config.yaml
activation: "gelu"
n_groups: 8
norm_eps: 1e-05
lr: 0.0171
dataset: "wikipedia_en"
Below are experts of layer 9 (counted from 0) of a mixture-of-experts language model. Rows are named router (the router's row for the expert), up (a neuron's input weights, with its number), down (a neuron's output weights, with its number) and show model dimensions 0-255. Each number is 128 + 24 x the weight over its row's rms, rounded and kept within 0 to 255.
Before each expert's rows: a language model's description of what the expert responds to. This comes from a sample of Wikipedia text that the model never trained on.

# expert 14
Description: Nationality and ancient names
router [ 95 126 185 167 146 140 111 145 134 118 208 167 170 150  94 172 114 131 140 150 119 138  99 147 147 116  89 137 118 119 149  72 143 103 148  95 115 130 127 154 117 102 147 111 148 110 137 121  77 115 145 124 156 111 152  94 133 120 175 106 137 166 162 135 147 110 115 128  80 157 149 114  94 118 133 123  91 135 134  86 117 111 119 133 141 105 154 141 128  94 147 181 116  89 124 146 116 122 128 111 123 167 151 140 126 155 123 128 145 140 153 134 157 171 119 158 116 137 118 134 148 156 118 136 140 138 104 110 122 148 105 169 121  81 127  73 114 140 155 107 139 150 161 115 112 147 115 126 155  94 162 134 127  73 117 113 105 130 118 111 121 127 103  75 120 137 178 123 156 130  75 116 113 145 128  82 126 173 158 135 147 127 138 114 130  87 145 129 113 118 124 165 155 127  98 117 132 164 124 121 114  96 137 126 126 103 172 146 102 105 163 123 154 137 127 118  83 154 116 131 124 124 131 114 141  89 118 111 122 147  60 121 109 122 114 183 116 104 148 126 131 137 125 174 108 148 123 149 175 115  98 134 124 152 106 157]
up1 [120 122 116 154 122 141 136 182 174 142 158 110 137 131 136 128 132  92 136 140 111 101 141 120 103 150 137 100 108 139 118 171 123 142 123 163 163 158 142  98 141 101 131 129 174 112  80 116 134 107 130 128 127 114 142 146 127 135  98 138 146 126 145 172 127 157 145  97 122 165  96 109 109 105 116 141  99  90 142  90 108 115 135 153 154 113 148 107 134 112  80  97  93 136  98 170 140 125 171 113 113 156 167 150 142 114 128 142  90 131 134 108 176 160  95 120 167 153 122 131 123  83 124 107  86 147 151 123  91  90 116 104 125 164 155 148 163 142 106 118 127  86 113 124 124 133 145 176 143 133 144 135 125 101 139 124 135 109 102 148  99 100  90 130 116  99  63 118 134 137 116 137 142 133 148  83 139 112 114 140 112 140 102 134 124 113 144 146 125  89 170 164 101 121 160 108 106  96 151 179 102 147 144  93 149 113 171  95 102 153 118 121 193 135 100 103 146 120 145 172 128 119 110 190 136 103 128 140 155 137  84 134 119 116 113 150 149 177 135 127 106 122 100 103 153 138 111 136 169 116 135  94 169 150 120 130]
down1 [ 95 134 128 167 126 132 101  88 130 115  83 112 115 161 146 172 186 124 130 118 120 136 147  92  89 119 152 166 142  96 120 169 126 151 142 146  79 123 129 103 127 102 132 116  98 108 163 109 106 112 117 123 156 136 134 145 107  83 155 114 136 137 138  97  87 182 174 102 168 121 100 127 128 130 123 143 123 112 133 102 102 136 172 122 106  99 122 115 104 131 133  92 118 162  95 123 154 101 120 129 133 145 122  83 152 133 156 172 141 173 112 120 104 120 152 159 153 103 116  66 144  95 144  79 115 115 162 130 127 137 116 144 118 115  87 106 134 100 106 114 152 104 110 129 131 102 133 123 150 106 125 152 108 126 132 122 120 113 114 136 112 135  84  96 150 134 141 153 113 114 102 154 134 107 124 109 123 110 134 143 172 166 125 177 116 152 107 120 146 116 146 103 115 137 189 143 121 128 128 103 113 133 100 176 129 145 131 134 139 151 142 168 154 107 108 125 173  95 156 130 121 170 106 109 107 185 137 161 114 129 167 128  87 182 116 172 164 125 140 113  98 115 139 176 124 179 115 117 124 118 119 140 140 123 166 118]

# expert 33
Description: Plural endings
router [108 182 131 174 196 119 133 144 114  84  97 129 147 163  89 134 125 127 180  60 155 151 161 170 143 138 175  98  93 140 135 123 102 137 128 119 135 127 105  58 168 168 104  86  90 129 154 134 105  89 113 113 133 150 133 176 130 105 141 136 130 116 167 132  92  99 101 159 121 105 148 140 108 117 135 103 169 145 136 116 137 128 125  78 135 117 135 119  86 116 140  98 119 116 153 159 134 137 132 122 131 133 184 130 129 129 159 122 136 158 118 156 133 115 163 135 147 142 154 169 133 141 151 119 131 149 101 138 103 134 109 116 110 108 122 162 108 135 135  98 135 128 144  97 133 125 148 105 141 105 102 150 152 117 127  83 142 134 114 158 106 147 138 147 123 150 104  67 147 103 112  99 116 134  90 150 141 123 102 145 112 159 145 166 142 122 126 100 111 139 145 168 189 161 138 102  81 133 169 159 120 125 136 128 115 137 182  83 120 123  69 151 123 130  96 121 128 102 134  87 114 111 145 166 156 122 115 132 113 129 151 144 133 101 114 136 127 142 123 124  93 108 155 139 118 112 120 121 121 107 139 122 117 127 162 135]
up1 [ 69 154 180 136 106 134 128 113 130 114 162  88 213 144  81 141 139 107 143 117 165 105 111 186 100 164 158 108 107 119 152 159 118 137 113 109 161 140 111  99 114 108 130 107 118 105 175 117 137 143 104  92 153 194 151 150  99  75 115 161 112 145 147 153 107 122 107 119 121 160 124 139 122 145 131 148  95 164 127 130 108 158 178 140 154  91 108 130  96 138  90 142 149 151 115 158 134 124 143 168 121 164 159  98 106 111 124 155 109 132 131 140 125 115 140 145 135 134 108 142 145 122 128 132 119 146 124 146 137 106 124 127 106 149 120 116 158 105 155 106 154 116 129  92 117 132  76 128 159 132 137 108 130 120 143 120  75 102 157 138 111 130 148 134 136 137  98 105 113 144  64 128 148 134 150 137 162 143 121  87 144 155  70 134 126 131 154  84 131 159 118 100  81 132 125 115 126 113 121 130 107 168 174 117 138 131 147 115 142  99 112 123 100  81 129 142 120 135 160 166 146 114 137 139 154  93 133 123 139  85 134 149 136 134 130 153 156  93  98 108 100 106 127  86 124 114 128 136 131 102 143 123 122  95 178 143]
down1 [181 134  91 124 150 140 150 117 156 110 130 153 143 130 168 125 113  70  97 116 112  68 137 133 162 129 127 122 164 126 139 128 151 138 124 134  99 104 114 128 180 109 117 168 147 147 121 136 113 126 115 153 105 116  93 136 130 149  83 127 149 170  98 147  93 107 159 126 108 133 118 117 135 127 109 103 109 104 147 138 154 133 102 141 104 142 145 153  92 134 169 110  98 131 142 137  99 129 128 134 147 126 118  96 141 141 123 105 153 107 124 112 109 138 120 123 124 168 181  89 115 122 104 136 119 157 144  91 100 176 138 118 116 108 141 154 131 165 123 139 115 122 152  78 143 126 169 114 136 134 156 162 114 134 122 127 163 156 132 106 167 117 110 154 141 110 157 177 131  56 185 134 111  99 134 123 150 102  97 111 110  72 141 137 103  94  94 148 129 163 112 130 145  83 129 120  98  94 130 164 177 107  87 127 123 127 121 162 132 136 155 117 153 172 143  89  86 155 154 136 129  84 120 110 133 181 141 128 131 129 108 153  99 111 136 113 138 127 157 146 158 147  91  93 129 165 114 179 110 137 144 104  99 127 123 122]

# expert 17
Description: Proper-name word starts
router [107 119 148 147 137 133 111 151 114 121 160 134 185 141  98 170 103 147 116 124  85 134  82 141 103  91 113 145 109 116 150 111 126  91 126 137 130 127 128 174 114 117 146 124 157  90 162 107  82 124 123 123 152  95 140  81 138 158 178 158  99 152 152 112 154 115 137 116 105 142 121 124 113 129 135 140 128 128 152  92 135 148 125  88 129 112 127 139 143  99 166 173 144  82 171 159 133 136 161 134 128 194 167  92 127 150 153 102 118 107 151 108 142 159 115 155 106 119 133 146 144 141 135 163 130 151 107 136 101 134 136 152  69  66  98 105 139 129 156  85 138 161 124 132 107 105 131 116 129  88 152 133 154 125 136 105 123 142 138 117 130 135 136  88  88 143 179 147 162 119  74 111 118 138 123 105 127 135 134 124 139 148 167  96 124 121 171 113 111 175 114 146 138 148 121 109 104 162 133 111 131 112 179 149 120 107 147 158 119 114 167 123 148 134 136 105  77 145 128 120 138 110 128  78 107  85 129 114 149 129  71 107 127 150 116 115 122 144 158 135 126 127 123 161  87 166 104 150 160  96 112 128 103 130 103 157]
up4 [112  95 127 173 127 112 152 128 118 159 114 144 142 107 136 132 160 104 106 124 118 105 156  97 118 108  95 143  79  72 134 121 162 127 107 157 181 159 113  99 152 119 116 110 101 177 114 132 129 109 144 107 166 133 142 131 130 163 150 155 111 103 100 109 120 121 170 105 137 131  99 151 146 184 119 159 122 134 150 119 123 170  83 108 137  99 125 120 128  69  82 140 106 147 139 147 120 120 133 107 121 132 147 111 111 120 111 139 174 168  92  81 123 169 139 136 125 111 134 173 152 157 123 124 126 147 139 110 126 147 123 124 134 149 116 106 144  97 104 124 133 137 153 110 119  96 116 176 142 134 103 120 121 106 121 129  99 115 123 125 102 134 120  96 109 153  99 104  97 181 161 108 118 124 132 140 140 106 151 104  37 150 162 139 161 107  91 159 130 154 119 106 137  90 107 124 147 129 153  99 153 131 125 145 147 109 108 104 156 135 135 138 119 151 134 138 154 115  82 130 141 145  68 118 200 145 140  60 160 123 138 119 116 146 126 162 142 152 143 130 108 148 145 138 163 116  98 117 148 131 131 126 134 105 138 172]
down4 [110 146 169 108 116  74 148 109 140  59 108 128 125 181  87  92 108 120 136 145 137 116 104 123 105 144 148 117 144  93 138 119 127 116 128 142 131 147 103  87 161 152 137 124  74 147 137 148 154 107 117 140  94 137 184 126 101 144 111  86 151 153 129 110 113 136 117 129 110 136 123 111 149 113 147 103 123 123 116 140 119 185 161 144 123 147 140 116 121 121  80 109 136 168 133  84 103 140 124 146 134 162 148 140  90 105 119 117 168  81 148 115 104  95 134 118 163 111 103 107 119 115 162 101 118 172 121 113 134 124 119 157  94 113 149 157 127 130 149 102 167 119 131 108 121 138 135 103 143 158 147  95 144 151 108 104 140 145 123 135 152 149 140 154 112 150  77 120 137 129 156 116 149 123 147 157 137 139 107 135 132 123 113 115 169 125 131 104  86  98 100  90 121 145 141 143 137 128 114 133 159 129 141 111  96  94 186  69 123 165 143 140  89 160 151 118 136 171 119 137 129 100 123  95 147 136 118 124 104 105 128 182 125 117 172 144 125 133 158 155 128 169 148 195 139  65 110 171 156  94 104 126 109 125 135 141]

# expert 22
Description: Proper-name initial pieces
router [137 112  99 143 114 138  91 124 124 120 146 143 176 160 127 126 111 135 123  84 127 112  81  91 112 115 112  95  86 151 138 158 137  97 129 135 121  84 129 152 133 102 150 173 139 123 133 117 111 122 116 103 139 125 150  85 142 149 159 139  75 109 186  96 120 105 156 143 145 154 174 119 131  87 153 135 125 102 141 142 170 156 130 158 126 107 111 134 144 137 142 114 144 139 158 122 125 124 133 126  87 164 112  66 126 119 170 118  98 105 149 127 145 137 112 124 105 123 153 143 113 151 142 166 163 119 131 146 111 165 134 130  64  96  71 169 119  99 146 109  86 148  88 144 124  75 153 126 163  82 110 147 138 180 119  92 109 117 136 114 105 121 160 102 148 158 137 121 135 140 117 139 128 102 100 152  94 122 167 125 128 120 141 105 133 113 142  97 133 166 141 147 182 141  99 130  95 157 149 180 137  98 167 142 130 126 137 139 127 116 155 147 116 146 131 106 141 159 163 109 126 163 130  87 139  89 134 126 128 104 108 119 107 167 124 106 114 114 126 124 124 108 157 132  89 176 120 116 165 104 136 161 110 102 136 126]
up0 [134 141 118 150 144  73 134 161  73 137 131 105 103  87 153 117 136 101 108 122 146 127 100 125 126 103 120 104  84  83 159 135 155 153 119  91 130 109 141  98 139 142 127 127 153 103 125  97 146 120  73 136  94 140 121 102 129 137 102 171 147 167 148  72 124 144 175 129 152 109 110 121 140 154 130 154 112 125 132 104 105 134 142 130  97 127 115 151 151 146 126 139  90 143 146  80 173 125 142 124  92 159 129  97 151 122 120 146 145 144 132 140 105 119  95 146 156 108 148 160 103 118  89 115 157 133 131  87  98 132 152 142 123 114 136 136 138  82 107 135 140 143 133 119 129 108 118 147 135 104 146 122 123 111 148 113 135 127 109 109 182 123 164  99 139 135 119 111 149 134 172 147 135 130 127  97 123 128 101 128 130 116 161 125 151 167 104  85 138 149 125 123  94 128  79 118 100  77 141 136 128 138 158 144 154 144 169 107 110 137 151 142  93 172  70 128 105 142 121 113 133 145 136 113 157 158 195 105 132 146 138 105 125 136 125 177  91 111 162 160 158 161  85 139 104 139 130 139 154 208 111  99 133 140  78 143]
down0 [143 138 132 130 134 112 141 151  44 169 126 173 126 127 109 165 130 118 140 135 110 152 111 114 131 119 118 133 109 130 129  93 110 127 187 100 128 114  96 107 137 105  90  94 164 129  88  77 119 155 130 163 129 147 144 119 142 145 101 118 115 136 136 129 155 130 112  91 148 132 167 127 126 128 109 131 141 112 134 138 113 117  96 116 156 114 160 155 168 132 131 151 137 102  94 157 117 127 153  78 127 163 143 136 151 114 165 155 121 114 140 109 109 123 103 143  97 123 157  98 174 126 106 154 121 126 111 112  98 143 162 166  77 132 134 146 162 120  90 159 145 117 112 144 162 134 109 167  83 118 138 129 118 169  97 101 145 126 104 139 120 124 132 135 143 141  93 156 130 130 126 162 119 159 153 149 111  97 152 120  96 151  95  85 128 150  87  51 132 145  93 105 118  84  99 143 122 166 125 141 158 134  86 132 158 155 144 100 161 157 135 132 140 125 124 145 140 136 137  81 116  97 172 118 135 100 146 101 160  80 124 108 135 143 137 173 105 126 176 114 146 104 134 133 127 159 127 113  85 121 168 149 109 122 119 159]